{"n_layer": 14, "d_model": 384, "n_experts": 12, "experts_per_token": 2, "d_expert": 192, "d_shared_expert": 0, "activation": "tanh_gelu", "moe_layers": [2, 3, 4, 5, 6, 7, 8, 9, 10, 11, 12, 13], "router_score": "softmax", "normalize_top_k": true, "routed_scale": 1.5, "balance_loss": 0.00831, "balance_bias": false, "router_z_loss": 0.001, "init_std_router": 0.0222, "lr_router": 0.000511, "n_head": 3, "n_kv_head": 1, "head_dim": 128, "vocab_size": 16384, "norm": "rmsnorm", "norm_place": "pre", "norm_eps": 1e-06, "positions": "rope", "rope_base": 10000.0, "rope_fraction": 1.0, "qk_norm": false, "attn_scale": 0.0884, "tie_embeddings": false, "parallel_block": true, "init": "uniform", "init_std_qkv": 0.0181, "init_std_o": 0.00342, "init_std_up": 0.0181, "init_std_down": 0.00171, "optimizer": "soap_variant", "lr": 0.00134, "beta1": 0.95, "beta2": 0.99, "weight_decay": 0.17, "lr_head": 0.00351, "warmup_steps": 200, "schedule": "wsd", "decay_fraction": 0.605, "decay_shape": "linear", "final_lr_fraction": 0.0, "batch_tokens": [32768, 65536, 98304], "seq_len": 1024, "doc_mask": true, "train_tokens": 372800000, "steps": 6097, "dataset": "wikipedia_en"}
Below are experts of layer 4 (counted from 0) of a mixture-of-experts language model. Rows are named router (the router's row for the expert), up (a neuron's input weights, with its number), down (a neuron's output weights, with its number) and show model dimensions 96-191. Each number is 500 + 50 x the weight over its row's rms, rounded and kept within 0 to 999. Numbers have three digits each.
Before each expert's rows: "gets" lists some tokens that make up at least twice as much of what it gets as of all text. This comes from a sample of Wikipedia text that the model never trained on. Tokens count by the router's weight.

# expert 4
gets: " of", "'s", " of the", "ic", "ian", " as"
router:515540490476473539453545441443490416490513462483541445494363515469514565507427375535473497665476477516471342546520534464522593500579379535503456492439575505470476498479523495559455472525486419428368502446521584525439469569526563510442448536482526539559527432434544596489519494509478523471
up0:406517365466556484509484455533463363465483416586608498516442484428561358552453524551501519456546529514519561525506612505518430501500510501421452532439580479456529552530588482436522437567459500505498510508491460536517504423471473482530524512512547461503532520573536517573471490493562542479
down0:520543514429491564643509471537466534551488477534466441618444431443529484539494607501504440494466460483530506444513538505512456512544543495503489552475532493492498478518535473482490551461504475513516464522454504549539547469458447501552482536542558590510569589446518510523453522551472582442
up1:489541512517518553514540393473379524471517524428494491414537470496576510519537442479509488484433602451484514510507527387529631559506548476481373431485567549444537537493455478498434514490453460444503528429466470476508500443562479516526537560580452491516571580491547606496424525559548503479
down1:552521567461512445521448506490427463521514527484453511419544582408480577465508507520496507492573586496509388449421488538505513425463438440430458419458543476422500461532478472502490539546481499379522528507484555468446491491660543640472566425424432619450545412458501632456610581518532523456
up2:485593488501404487410509519517532456474544415514501512498444495442532446496361454618533505553520456526507425499434572472459436469491505453497468445546499538587464442501437477482453538545473553466558387452499473504456600495486505515470481573439594449518462452559475602471452504443452506446
down2:523428605493480617446478453476497589435455544522550568466479526582536418503497510534536542467506441448482506505585525532467471429427448634558486376435490480400548420444565489516515524462495490506497492558551510585569440468512539431571560536525513483508579565488487535490470569550482490524
up3:528505492513568499467574450523548453454510494470534559544596494458562473520449551490467580541475470559524581562488544494532482562553481502474496474511472532483475601544509478495518398556408573545461531478480564452492481464515506470438466566471511421599404480607564473594583476481465498449
down3:583489647583521509507503514546540505534458404523496515531499481454589519553533471509453435537472541493513470554430590514502457512451560523494546544534473561585433480499534506520424526477470499471456582447555491534501537497441495463465491491473546500466418542462541479402456518397524508514
up4:537588456464523510506596477542503488501486528503508529454433443526511560594492493494460551517570564595519400472471488479491553512456470534519428383532467547421468490513456463467409479675401402525486365440554491478529584553539563513510449588537469451538458448450518457517520414552452517492
down4:456506499512550431466464506466428512544549441529466458395477505493519432563506430536421492543482429540451513480545492590552454449516487462517437520492477449410469541482518584500473420437493470493487464473422575468495507519504494472464405441553474519420432490463495543494458574504511543493
up5:439510524513483595475524433532447592672503552496479460465399591502520480578472484530486496606477520488490422464484491596441421507514530601572532460522481426428465566383527465443545513496474448514572447455527483485483492404625503480462463498510590507548496488502535485513501497448482499519
down5:534502474518498474404430491561455408391496463501471500484602430457480565370579508545433442511544496452535451512465497462488529498460398479431571518535455538516425414471424444520513432489539462473586496499517499441433555518493517519501443567488437498517562529468528569541524529467530527486
up6:451588357481470618539595493473384535497459548518570544524486521457514476475560464418619588438450443488439470499530446466532446506467517539439467491497539555452561533618490548503472476424427571414479464466424496473568495451592475590520524482474449536472543427511518512449468477529456494517
down6:436478549521603482490430487507503502433472399527563519487483572553448485428485451470623573455523473509541505465528490467477566556443396493574538543457536379470502533577483508468484418488510489429549511574520475455503524492528562449352449523488519462485464444348458574567519445434503531496
up7:488505411588492593551480466469559469473562482540533558406536535464494522494437538517463568581573510492519447528555510545551448557504528477495364489556532448535481530486596416548501483688469448535441510456528448389506575518566554501456506493534562547546492480442419542490407581462609445463
down7:436459498621453468527476492526495482541510438509475504426433562461498571615514445551507532578619509537533466506424475530549594513593499469506521442595530524455554487445524501506552464486508577546454496479505420423550513592533550437482467528520537497423551491536513436455583537553541466485
up8:575547441419496480519536556538533442490581455422512517561503565533550520523535458478527581504443311550508504501488545473536559369539458533563408479528498447520487475505481528490443518624470483476499455459478597383463522591515580417534576414474468490470503517417553527459458593554512446463
down8:566503480497547462549454439419544490457422562484545418514397505546515509467522419444444477526546482439472463547455539566442547478521587603508412563518539500513466448473438459537579424523504530515460548516500538526533460358495435607541515493457568476497476475410578506412535591477477549483
up9:471486463404532454484541504496481480491431385551523456488480476508451487397536554499481462519428557523474536525534574562509554530530532483455452412494437483517504511522507506539551489506442454536492481539555486608623467502591510529536515426592568490520525425476578474553381472479509552597
down9:534460467539467523498458532474414473513428596498519511532473511545562498535436592554473476438567581460508457453529556553453475432564470520436614381542531544540564531562406535463554482513518495456469552523452449457485513596519539495529569513511610495598461518460480506528472577464501517380
up10:534503647560460482501502573444531465452525511446499504417522466506474493501487413446469608571424564533518452553448497536440434442562488506525495462460505525498521478502549621439542496412485463489499500481482503498532477587488432495445486461536494512642456512536487499487463581562464501491
down10:533400404558492579573475551545438488482544591516466454587475479508501507538507508472498561477423489459514580538572523588549482390508584461470514443508579589540535517473554545432492470462489442605421486511520471571492547392443506456555483472634394446431537496511568497432485515518513548438
up11:385497537557541512520405462496525579465549497462583592534401628533498554492540488569525498516455452534516410481519498506536517424494414490548500471468526501561429584522497483458530489394469506500514621415492507541486520543520517515466513560577631484534536522402532479394456543488475472448
down11:537602476500546496531497461475545450519452514615439606417593419373585475473438501452542485549493515480516546514536434459534429439580471460470570476539424588472433456548411523533463441527548474439455478533601442544432493539521548488483531476509519553492518603541489485539456565451567536617
up12:516442469498542486414489475438436532455572444468511464547496514474608463510466406523502547508457504532476561466498498547528496401554482505500610431407501499576508436429475516447512458562464487586450574471468552479389405455488466698515508461416528459506530431495439516419546512495517456534
down12:544475473497494530581553510538556473537494436507465595390549534464468537519484539485495441571522575600490513519453496491510541498543416605482403512538557564486504454505542454427494509496517484505500478483459553492533516516520469459619581471419557463519488449505487606473512484477489536460
up13:506514484517536453511478335578480475548488458462390529577548528443508503570508472453527474478532537462519561491595491609491488456542554491489469742490561478524509488467470383553483511520484491434459551488548441538461452457505487519553478539479464431545483490486430486529473431470492542525
down13:502546481458476468467553478456582472493451516483438483489606500514520517498484555535529453522522483484493472575448447516510451498506435453549487425502484437532516551500537364654463530598546561492398454516575502468451472585534473604556452599528475555631578481398520470589526491490495531477
up14:418592533451431506501523459516458458584482515576437515520446447527505538432515549554562574468537529479522590495619438521520555611472521524554545547523520524562565522504531489449525471410529500384510524455537483537448482437418530527519503428462405488546423513415417539556570435477445508465
down14:472469487502544552439472456535500503460448504409486391545471459477549467474608451514603568529604523540585455478470484464563516529477495419499513543484471547597498536488483513501461594445513457423472527509523487504537530545472422482552582467484495526483470515487459475477534457525486572527
up15:523601443505578493435470527524493476445493558463486520593455477501469552561475486472483493516451513569426527498557463420459464566531441487552590514439463506411476535526510564549505476415520522430535545520398470473590541440550485471520544535499494600513515462548577513486366516508573509463
down15:524499423548501576536465469503497549503470645525353619510504511490461560434516635422585557491463491565503443546547511597490577457513517461465406537489559524511519506477487451497467401489484545503466468477437482458533460490496439543474529438550573430455506576494427504493451505538556465460
up16:498531569606408606485471521431485529514532508608445496609371505479490459438588425474475462506529492515524479486496550468498489518540576460622563412459428511462536447511589498534490539520476511512508449474445621495478557562453458529484492496503549476434528414479442518354496461466392502503
down16:525565522334575487502453579532461455469515461479415483514547468516514574641614463486542456503507546495477441509490482581429558596557400562524471484438486492482443477480484471568441446510407490491515524491497522507450564492528540523602547612467567436505602502446474498494516510496409513464
up17:459533434555500474511417423509416509633474538483472495443466511465539469464533513521532522559525458420478462540515529525478504438468486569504416499538505558575493553484515566606445516512573446515463479504587481505510489492565454628420511461540422553432482525553526539588392513526481493503
down17:482530554446518516425531485432470497468468453512522494430472510534400540586447486606512474443531535492470497455484452506502489451514552522565521503432477448515479387525486502421541543527476594467509615556469567478578407407550466466508529549462524460479551452546538466552498459413466529475
up18:545523565517564583501636416493462481523552490488529539504375432422404487519466470521434444470408436606449467540582451527376536476655441515532501420430552467595499469482454584459566484525393514445544613518526561573582556518588501548528470587465551500553503533534462541520419510566504424490
down18:499498502490476511581544448632448526477491416482512549538650511525556479513480573564489572407544453454507488504460404544419564496368507419540514557570441375594434527460494469532596488425531397507457457553412492507637511416493546451525350517480459519530495506495501532391551570515464501513
up19:472551444422548469488513500539563441453402483401531482453515438478506474551549476484530403549454486525538639543483485572485449505551462572420487456481589427531497580467475447554559412550394545549448529479484521481537549484479471490528538562490430576496546559496570510536526473540526510498
down19:504532511486518568503474535522565533598581463453563400517449562569499506452516465525539648510555515467494492415574601466477575497535538504548458563549416429519473480532528481464410575532409527405484504520427551427533511458455563614445441363531507492453514458509423424463462560502494471547
up20:549527457508504473395412502425522493518587532447573543505470482501478505462446538585504544494467535545472489506518583508497442479451461528512552529454467444443512486477484503607456551577565532549471545425449527530517548470472467440497495547635452571515566451543594607571560569428482472499
down20:485488479552432493544489447489507432460450505531496456480428478435451521533496587485433428445613489589474488489557623581505470558522495466569520417454459516565486536529555572500449520466558439523406415490425456556545508489372479498453478528475461516422445478524437517450495503477434518406
up21:391433543479503422607484522528457472489495568545529471496440519538464591512427535453452549464551543452547476549438510526528461502498448562510556520412417466591479498558411434443486488509424580566460396476469513537500570490551482478476411504471514534496610551486468583545410533450493432456
down21:469567401547441476595483464495473489577525432486410591595598592485512546504488487461503553485515491480432540421656484464563487477538427456493626517564468471541503495464596483466541545483507575559511415546572593317534490479492403543573495548599507436457489553617583526475478495546463471580
up22:460444439552436512502547537515478528491462496374514416549565495497524524513428507517639528565492579497405432517493509449488512437515502537449539445465423614487474497585453527531543517542531460486449348525531513502492450499574558527535481473550463490431685470547519513475419459374520485507
down22:532478525515485510436524460495506493504509405498509474455467588547576422549428409433514480546445436494517600482445440496524454531458505454398427474561470484512524587542497514607502482493497589455478463459510522508397483499499525395456466551483495506516509502550443496540568471455542526526
up23:481459535491501459457431449516481472442500530510478475595492609551488478463481492554489420618517494441501538573485531576436474475475502491447481559630455510429501541530461473533514557540470539502543536491396512539499549510564568542520430497405531467577447466514402491515470531560505518523
down23:581551529512473598521509477561485372398499443526487479433513545482536536439501512500518544553435526478512568477435511399591495459473530464503606582598617562473494507486462477582416577436470488469488504534635407456480535434475440552458503447459462512504505408500521490504593489504516459580
up24:554498529538619447450607507537503419399509493506535442532527487412503544592474427488530496515505443524513304514464578464545386568503532487500460513492567503397422572440509479617483540538481483443454526466477479476420478539490472507432478559434465530527475480421453476473492459492494622489
down24:510530594576499519595558550519563489475462491534515443567472544568507515541474546477544456431386555531506553470471540529502452620535466482417420528502487447384499603551570576467389494460473492522490546519595520537463505635490493480464465541521470394505515530500475471427506474468586499527
up25:509548482518613485586498474530564483556548528453583541501473473534486478531447552520538531586496498518517504454521468567540591464579501549560452537459483518485419533595524585550477559479502544536485504435466480547412543542513572529504502462477531414462483474482493513501457503502505501492
down25:463545488533476524516548465467530505519483486552607525503502500463491518492465410510466389526534463510457452465480566513548391453534559590504493509463509500432539479395502507525462573550467591494515398530451520560529525476480462579506459456398457464450548480500473381495469620509539512464
up26:544531427485429571453506557470595503515483483514512536385489496426522502414527487562406496534553545617551499549559486385455428480490586531489593482568470474511511432489512546437447482520508523576474515516445488459478546414507481469427483519480485530499440504520447455478451588338510573535
down26:489461416509617509604336609489533594503502495455467479427501520489472525545423542480461459456553488530526537551554444463515558489470523665512501397550541496515521478546520515486520422494478564591516542511482409479475495554480465443502526480493501545562592429488534550510508401467410513465
up27:469591527567591537508612481527410531516487445447501449399556418498548529456504497383498443553462511469506532436511482468498470536544426509522460522497544454464451512519440543511448570399554567390436419471485525487405453507593454487566496492563445456486568484476555506443503479511430460568
down27:518476483415439487589469478491564575505526414475486512439493578539475478504560512600596453483445498590492443483428443479520533554474559544552499486487450549611500508500507516520455475476415462521517498525480509561583509457453533535480453454471452579490437556512577515631508521436549487471
up28:608507513512492481552439480469496576350528499503575477497503522510481488560510469497490406512561610610463408505429461465488568514484380489503515515538551553452512539620518456512463542536487396428494551492450543543491535559570485544528439470436565492552524540480455558501508496433355658583
down28:509438536520568509658501459546491535476476570420600492492476466429487463617484381530435510447488585572535496549475552503574503483517459484487498438563468514509536524506445496491506501469495499509430486566529463489403495509541526450538506410509515470609530567575506497522504482557523366533
up29:578460467505477470419515409471404482506521542494540532435420408440478593490523507525359456510574551506501500524511581478568531467549466467485579542467551549443563540524523491564498458506437520582440512439553321507456536562486555449530561492424522501522483416538509550510490493521566445498
down29:458436513510427502463610549507510467530512462522462461509489493459516514577452551568448474479538573425524434522504560489469501480433537442533497508382447503497536468523471535510443403525459636514438528491480467440465602483482459487474508486590403485529568486530502470504431458586541503572
up30:473526512362548455529459490461503477485457503482513523530548559439527562576525586539524568499539512492527522437468479542506509562456509477482456479509600552551571544501440500552453459587527436431526440449483489441514483488530475440530551477463457420587495469569488521552506574479462536486
down30:525504519503496522484583586437442431458473497458419552518482511522521434468537514577521451390568487579452470445515555422480469576500514514580568467449453563522506543514472464514458422564515522536455460520543398550522490448435440513488482553463568476488630557529521528458464482539542464486
up31:512579418488553405552483521613440563492597495515493509488568471483488530499446413582569451505460588537494461502521428515507403484496541555378498446459606570428499518527468503524457511571540497521408466513454476467540497598532554432569443559508529439407508527499502536577496413532488419428
down31:465451523558531525544459450447478484567454535480510486467574517541531555531566513471562518547571525463406539578505479532546534555554492571442481515527510435458528506508429523462536476397494516532635465545492503627475484504504559532429591445431591459528560543598483475548438521508483383503
up32:444515426491488538495469552456452435510500594451542502474548485452477518568373515456481490571506416490428454501497512452454456535627411577477500474455486503604480575534520492536485464489566545530574486426487567605471490464623478494496478472484679496413514385497535643542534574543559529440
down32:516468538492528564543504533530534525544519445552517495439513552560434459459542553485453490453473446464550490500530537533472446429485518522532517655531537455561496542551475485487500504527493517505481437552492552482523370539540562500516505443482546515468492433451609481504434539472502499432
up33:536432541543543503534486508515446423549498478489464407457426537427560542480435402471624521516483489516418467451552497471539500537440410521472546520485424450557449489505468468426517490516513478498484530560554580477479533463491517462538605472548583507506500439523506456445489479424370453490
down33:546452496505417447491532523495616547537485480603455533553446477471570495417608506459475554496484461441503537595424481456518521376645521500556490508495521465443508499501593436513486441568490471503434596513513380413418468623559437530502485551469453514604530592424454498479402471444541559473
up34:563469485567547473443477453502500480479471426484474451533500427416553513516492480480516491556473458493461546510586536533445464459482428486548493543475534512394467518538547493475551575522466524465448450413460505586496485520519489536568479504494454590479528564417515496584432450443454622428
down34:529517545470433447513502567476460552531545467458559540550515547571475388554476461520510499490487520568477463553472483446580481501499497399591514595529502562486511502524431579425447582561554457534518515486479478540507487549495449488563548547457352469471509568522480520487464559450524477379
up35:460605453499553548528470500547543551522479547559468491512479511591420528482442455490541434526535460411376382417581552474482491463468496510579488437559554500544445440448531488653544559516547451433453504476447528590469529597515460440454510504493508528540491488476596521491391541471522505438
down35:407569532538548591511465454550491460506497509470489582499351501487500491518533464448377427508432450533498499439448513498485530489536502559517459541528454548509552573491541472492502518576512485535469499525582533487560478558500466573465375607481530504461556558404478435470517575447538509488
up36:600489528514542531449487528538461454452487505449551593489434528430428463539508560543471563564471553461541486485443520476479526522485492477554491457441554527610529469403478567551395529391442481512539479469584482567539486509519528533527440575496472535507542575472495580576476457631527463431
down36:488650542485508511483481536457483493447616453492463543521513540455528512487433427541427439573568469651412455389517575516560554518476510493492492535471567562463394478467511548505422413496499473389475522489464468497556462576456476475503537433487497448530492493521549501446501537456459451487
up37:540418498573463483588430453471593579455544527564462472501521436424556506450473435629483414525511522519508429466544580495553442562440554592447500461607492626576416569552539486535554454507533478537457445583426431443529421511573419513423489480432518524454499496370503470444456476507529430440
down37:453478473443510519527457489533596431444506525546532499524494546506601449502474565513518466514506517517484458421531492535436491505548504498404521432528485584506552479517512603453560461428538491427506404524451443500464549532574577568542441503453577546467457432490472533449443494561530560562
up38:431441512499531569481504448547513531469558476509503511522483463541535526483525637468490469507470508531486512374390605473501508396510552593449546417509450569451516481524547424449467524367479461480463537523463529514470495468429543503474468506563496453590567455506561453568548583542428520532
down38:547523440485518584464407529470405564523389426501567494424426464466484571474435544488477556451383468536472528493499466484364598465516423486389493489485482515523450570498543549472474484534498476439574532543536463491394587502462620492491456473453463589472483457483443446518410458515469483595
up39:511472443518467513421585408485455458541564559414509544457523446505542518498605405549505516439500496512525526504523489496518517485467508518475481549533517495528475572482467413526443478555495453475431537401480487454473615464449446465589581537496563475552528519623608534449457492510453566591
down39:485485521479514487552540573461573506516477496522448441372450521478529450519516466543474573492495565553518489482485529546527425511569510521569486482526459513478504552404392448516440510460397562535487503421491528398571555422518507388508439437539388488518507487547505471470491544501456486536
up40:394542487506469453453475392586563470442514478473570536488429465491560581427481440672516484577554494529507440459477553561522436564498512511484471356485555573498563494507532548487490519455550533528523537509464490430435422548557526434446556427503524561581585561579459499446426481436526434423
down40:488502522532501534485514593480559501426440477435489633550594479503473559569519522460444505430498496578444527508450494470475527554510459501493510228591499503709455489470431548617502498473479507485494448489638525605432498496516526497523600534511534487533486468574520546498559499450581577563
up41:504475481465459551479483477546504481545561455494458437473585435539549577473429389513606592469447473477491505518425451501503532425460530529465418529502509656582559484487467518530477521544522477520408437503481532608508562452411405470540559517423504452532572486562556527553513570495483444580
down41:556438482400559573515436516486519447481413613447434494572501423455490534541454465551553540473424536462387460491530501514446529495493409464492441477448583602545452445519424501406529503489588474502487432573466481495465488477471496491495541520526478502340500513484647471572485494413475438471
up42:577480463440497483474574414501589512459538493445527410529492579598444495483560550458572531641438481463489541400454499490546527382510488429572503446474455547538489399535478527489363529487527458530490456462520599428438522476528511492473558458474498568523507470482459537487533557528440503494
down42:565555568570513559476509556492458401469486510463542390428416549486437484446519472529511433464487565527353546508404505502552536579555478539487501379461533501481555529538556491475483530537539515617465510502509482548525553561553502539535618432475536524472494441519578387508467553327613518488
up43:505570510530521546421503536540485457495444434455484485534449555523526510437461515501507495540463487490559493495578460426489529630508435468488487486497516515555438496542488581655546450484422511484420462513429597412488468426467482506526550518402521558536464452611508532463482413479486489505
down43:505480485597476515475497564513542433470546475524512503483447503512490548456590555478434464458498537550471463458450423527520580495501422475541468533427433437465513295595515536475525518457578498566507498448514506513436474565507594573515418465498553500480512606471600545515441576511499417474
up44:549527426549430519458510536471598488538498549485556487479532450523482608524515483531483524522535475483513466612493543574502479467517487534545594492528474557535498525460442459554603434476580483581436495443506550534508422485474405487532478465427537493481473486460563559529619505480505572488
down44:518527543529507606562505502492586520507525555578531513564600474551500526576529515474470548473616449484589482532528415524435466437514517465511570500365388490500471499457507523550458514436469628512462472477515446505566573538470594525714534441451434591427421570496488418457488445484551533528
up45:541404491633476463479477447503545403532549554540678517528441486413533494540492392576469501570375598556510489512483538490460544525499511527551476457456505493461554556482546479517476467562583491452526498443459546501450456485516553535535499450546509426470552527488464560545509482545516442505
down45:459470529461416511496473452493572544556542449423475540496498439520429402418501464448540407413546514571481523556569495556505506421557419547513546570516577500500433485488466465514523575427457548511538434538471508473497427555596521441512510525429446449483440554531584530497450399559462527544
up46:546464540502499498504557490515485592462453488631538522513529475532565573492462514503552477530554540530482466504542555430508575456530541573439433444485483444592409500526497499502426524463481533560439406494554577459524568446505513491490540486533505427455491455459615417472489373498479550426
down46:454516393464498497542518551470394409507476424464477496463533531473498505518498587461549534482497657442449542478483446474442444503509499606492473423527562525593576638498495429533590512457417578461503525506447503487457525551457528549470495518446453554509469505406502503500560454527498453371
up47:527438528523513508421472476470444556548527464448524538460342474516521525494529395492467499490457475452481443436550546439526482516451524430514544480499494581538484489516463408509488466502518439517524534564464523456590453409359529578428482591524428522532486426399401489473523519494459518538
down47:419434522471491484481524605645399495471396494542449519479538506545523504469494468481485465542434475530486501579466503638512531565417500447480508549464411600563420489556389527525525473402633535441525404523488383489494542558576490544519470485468483512453455510481452479533558440474581558579
up48:422539435568482474485434581524493501518465491523526470442434469520506494498522448425464495586436503469493531511485360429482504490370433557450442587499508484466570530463464467481457461521558473506520456565509453520470456449526550509444447471528468498427544483522489494531463480512494460568
down48:510438514428534501420473507525510481384488510521557535511533468554545498521505405373490555437487558456519507502487520536598401490474551489530508475505504544419505448493445525564512548484491432478523491466554554465529560512590542515509494499461472574540493468519496521526574492555472597487
up49:441579499498448511501540590576506534506508557420486503551497584476491548481443518511495498439433536550449511523501505358484508423454519579521462354430506586541419506461439513470486602463590474551488551498456519487465584556492534538519493529544530564514510552494514468503454543499489507494
down49:573536546558498500453446492575489438376424526494450526455573519477576486540457467510553493545463530528565473474488541547546386599552516444595496480519439490574624529428524512581480506465498554493511510428519525619424394587538491506444487509449453419379480504598500524483584509490538545514
up50:516516489487450474517505530553484459614501401632535455589488441556456571445531474543562479510475518491497519539508530426539464455502496504487515542504531581513466446575553606516541465567453597540474441551550494562455484411486426431586538483519506497525502460508420509520509547535536532533
down50:489430514533422507547468476508487425520580543526496520516511441489475403505497472488485523446527586438470422568490498502511514505506466529444596550524527545533508429404483481526621349446464518537456435502491483517438458425468418560533524499540527555479576523460470450560432481487532507460
up51:465487506550444495470495451541457455483536510570493522533464548551461458511522549461479635433537458566462520513562536509476506555452496533533578496459529513493652473396459444513525396446508520448509573518500456451587592496386488459578473619486420551540543530566451517534483505515488489470
down51:563474571473524421550508496406470550499522488487445501493479517549543603555497496570446475444489463465531420510475507589492463487585478544518399557527595503517503521576485590494560563504545511476490494556485509448591434420492460517492512514580473408585512448500498445422443509576498458456
up52:548452576522527446439435552354466443521485623503430567450537499449510512497571477559509429501519550463509538537462565552492514427473517469457493550547540478482539445614519462555480544545538473518504508487513436442540574520494560430492563442524417532519412554448517571539399477490529472497
down52:519508508481516513494579464464480454470510491606481506497480493435497446456497520527558491455536514454550521489550495571423463551505452494533441459556399484480448513486435468531487525544433566409526499447531506598521666476387511436452510631498354543456537476506475471568470521563482521512
up53:485494377519422562489463455503532554465535410499514461454543464509552483492498506436522509554506453451511408411484505331560525545538495491502497412502409373499526469479546579488561480467464438576511505538459565486509477508541524433475539583590473443515481460478490509429555445624544447415
down53:472468540487551508435485442488522579531473478440465501472513423480534510505512422433423562540421467486397513533506544454537576544524520493464455435539518562486506487494390524513562516578511487571500494412429553500538579507539488485444513540532485450433579532425543529453550524527567499572
up54:489441548430587487532501535532438470418502557432501561523418519483540509554552477591459585522528534477505515510418524555497566570375471484550409473541535531577523482472453353529452491377442518432519552430483540513476519437504394502423447502416480501571507584433539580394547503476565467462
down54:511513463518436473446430447501546415581477562490448522547576477485574471490503429494582585455458452482466634458633507597578513512532463475488467558382494589387553550491479486407352564567525501445547520502508555483508445504494592560466533577508412476538535509522565470524477471627479481523
up55:541457457536514460454449552454560511531539450601511475546463445495530448422516507513581410543512480527505564509500520415489461505448551490476478436591544417524470610522454472615521547481575550508548402482525434555561443548439523495493521528545435463475557526629550485500448575511436522568
down55:434463558499519480465502470523545444508474581472605496460534524490542448510503487478420437461485479498472455487572551471511492568496436550461496536499643571557551491563581525534497563478485510462524502419482579530494561494403506519459462539476522519483513414546501591456542444496509432500
up56:528572537483486556490514383535575449536516506508465467463448525471475486531489407458547509553538568509513597466583551622529539505559501605542437459462496505356434538535491446467511435517460534486470453516536506495524543540545575498499502463433547495554457479617462465539548561466525529468
down56:507447489465533464470556549549491521585476497524488460462522424516503493583544490475408447563468516498469467367420504449456515481461541473515424458497454482581502502475457535568452414571502493495545487553443482533510529412556503636502525528538479472485414514475503515453440489464455509526
up57:405467479451533581489472565496520469533524412476489498464513439456486561382486456505503603534453490418492507481467586553483534457495477510497508549495417607542509465417500510510505516496451483478542540454490407485398464503401464610462483641518497409534515521534451508527577487539574519489
down57:424482586450421496506467551395554456486570462449473397474416473513486585427444425546469528553505465498493552623517503582494503510489528486491525552460480488539478517504523505467499565549506541502554497495503524481469537431495454543463512569469457440456468511463539525492444476498558572456
up58:498520442478423443437493508441439534453553479523445536488494481520405408497469522604531511540396516557464544500472538486524476484513477446523431446516441440537466508500473483468463429436434545505400483563379559487476554459536510566545583521556543481496452447420462489527550541469504483443
down58:445392480447552499587466569494564404379436613499445441514446550514570483472465586444512485495557507536565447452491467501567460424514509508477530401511558505510530544499630474537572494518412550504473401503518483543455605548518553488547485516488511466510488497567459524505525412441496522481
up59:495559518586514485539493501450509452545536517639471638422536471406516452426513509465464532470422550466444602510526443472574370460507447484475449373490520509449554569425508504487433521537565482474381459465432465554491392471457507442475500528546485468468504560528500455541492449495545519573
down59:529556413500504424491418517447517544563492565551538523423540447461576497587453505494545524506547385506411477476629572541493378533433506532483517332387463580545586553495531495480569534571551496531500532526400535492464392477465393441456468510498534583445538514467462422506573509536464616574
up60:531497494443512474469503492506550501494499538565550503541471483450519540538476478489482450604434474493592483604550483502515534369585506460502513546480475517479479513585411468583560510536411461472527588402481510515423351474498517471458498566454543492497544507500594474491563522563488474386
down60:465419505574474431541484517549452474550585597466476483566498554541509515483417513489433484455502527479548472463519443467495514458348574578425491648421525416513342601562604460467532539417487469500548491537417526487434514470527500479432484575580498481391370456512557516466481425479435478506
up61:496463579449419636550519525451504489577447465481581549480431526549524579514497393506423469533440423522555513466439526524508554433550493593466450536537347518564493395544482450524476464458404489442530558446513552484427467494516499461492470551410621599658528521417449579501394569493547468515
down61:442543509442538537509507547541458529432530503628428519468435498389570459510471591581432491499449554490549518546501410514489446515585513498484502518518560447459528447526512549478495518499495489450535557497505520604520592532578433435513502472520518478510556502466479522502516453519545485530
up62:468553529588603471512560310509522463570503588486464512463506444553424492504563440517555509516550407484558428505556566548628515544523613584501536442406499507366578512518523550573457560513501549462499386477543549457522491611518494486468457575565551422576381503474486536450483486465478591568
down62:525493443514467464423576529427498502492535474455458563494536430505532532512520549476401468551504486534526492509413430417611418457404514383500515530502474537489438463519491377531494540570549491423503627472554490502559430525613457492568457453506502485423472529424471568462642567550505508473
up63:374463493537547502452491436545546459594554513572421495490520507507475535511454456409452469415475462576441464469578483473531489470473465573477432522519544379488582540502538464476611478526472480450495389360508585498510510477444550539610491516505429519502534490537514576530489536407517454533
down63:513421438532519420623451526480480567477456457464499545513430601449434499437550531417419428555473415543483591474410533526498454550503575472508443469563478630455499506409569564451488514465491511527426436496363461546545439578380534426484486472491449470466491484550490508446501476515502508446
up64:555680478466511585432480512509534394535490528578457514469496531493452545597465442506564494459489523492476463490520539539512496514607532537452450482535478522503530508521457489540496502460462455557360459452513477527391467501510524556439565486451542453594469500507487545459518472526497574541
down64:570504525528468537529431510458510471568525507552545466428462499568531494427453533521396386502434499518450539420475514440456402547611531516547542605528454496538502554440635470567415431483471528483539423499497540510473515520542519506522524428485445464439503543507503520516432461522464509491
up65:466463449474491473447482418481505537447527405542561520485400499519510528635582475501506490545525546501483445571477574553533489540439557552442488534447497574554487502481573447472562369485494424517374489461479474462379437558445438375465493481500471514445438541418441477506557476534528489482
down65:466539466472451431506624550401489515540536461533547506501530514459513428495527531476622501464437576493493495479553548513618579450499472489452470564487426562586529469427447407418556402479525526602482492501498522477382472551507517520562570514566468453478516561503447446494496533457615510504
up66:490539532577532449529548546466436398590528457562514519410457509516490497507495512448464496521419467578493394541490503446425513486542430522487557488456476564475554501503505464584441524495396496504435489488453492521505526517474484608547404542527554505504412531428549509482537462496482503484
down66:489548487547546469498486596440577537589516554501536542505464531583521456472585587520546432641596403546381474509471512499491523433489449475535480505554493420465499508482526525462430349577546460495494504596507432457544576451540574473446527484567514452412454478489468520524522551499468619420
up67:530539469484508503525583551463481526532510454468504506522495485467603588396611491447454487417502509406512419545538444477442570497652494576492413431518482569495551469624515466552424531487460488461462500466520563490500545468638532473537442488539504528499515494425571548556518522485523517505
down67:507449575551535558544449568467422448408448567445539610503488515496530504563517454489480447523401405492538526534592607442493544506422525444541526576464514506453487430500471484605509476418658434517606542599456491517566468515474512504526489567392512458486539411499517494579507510577409391502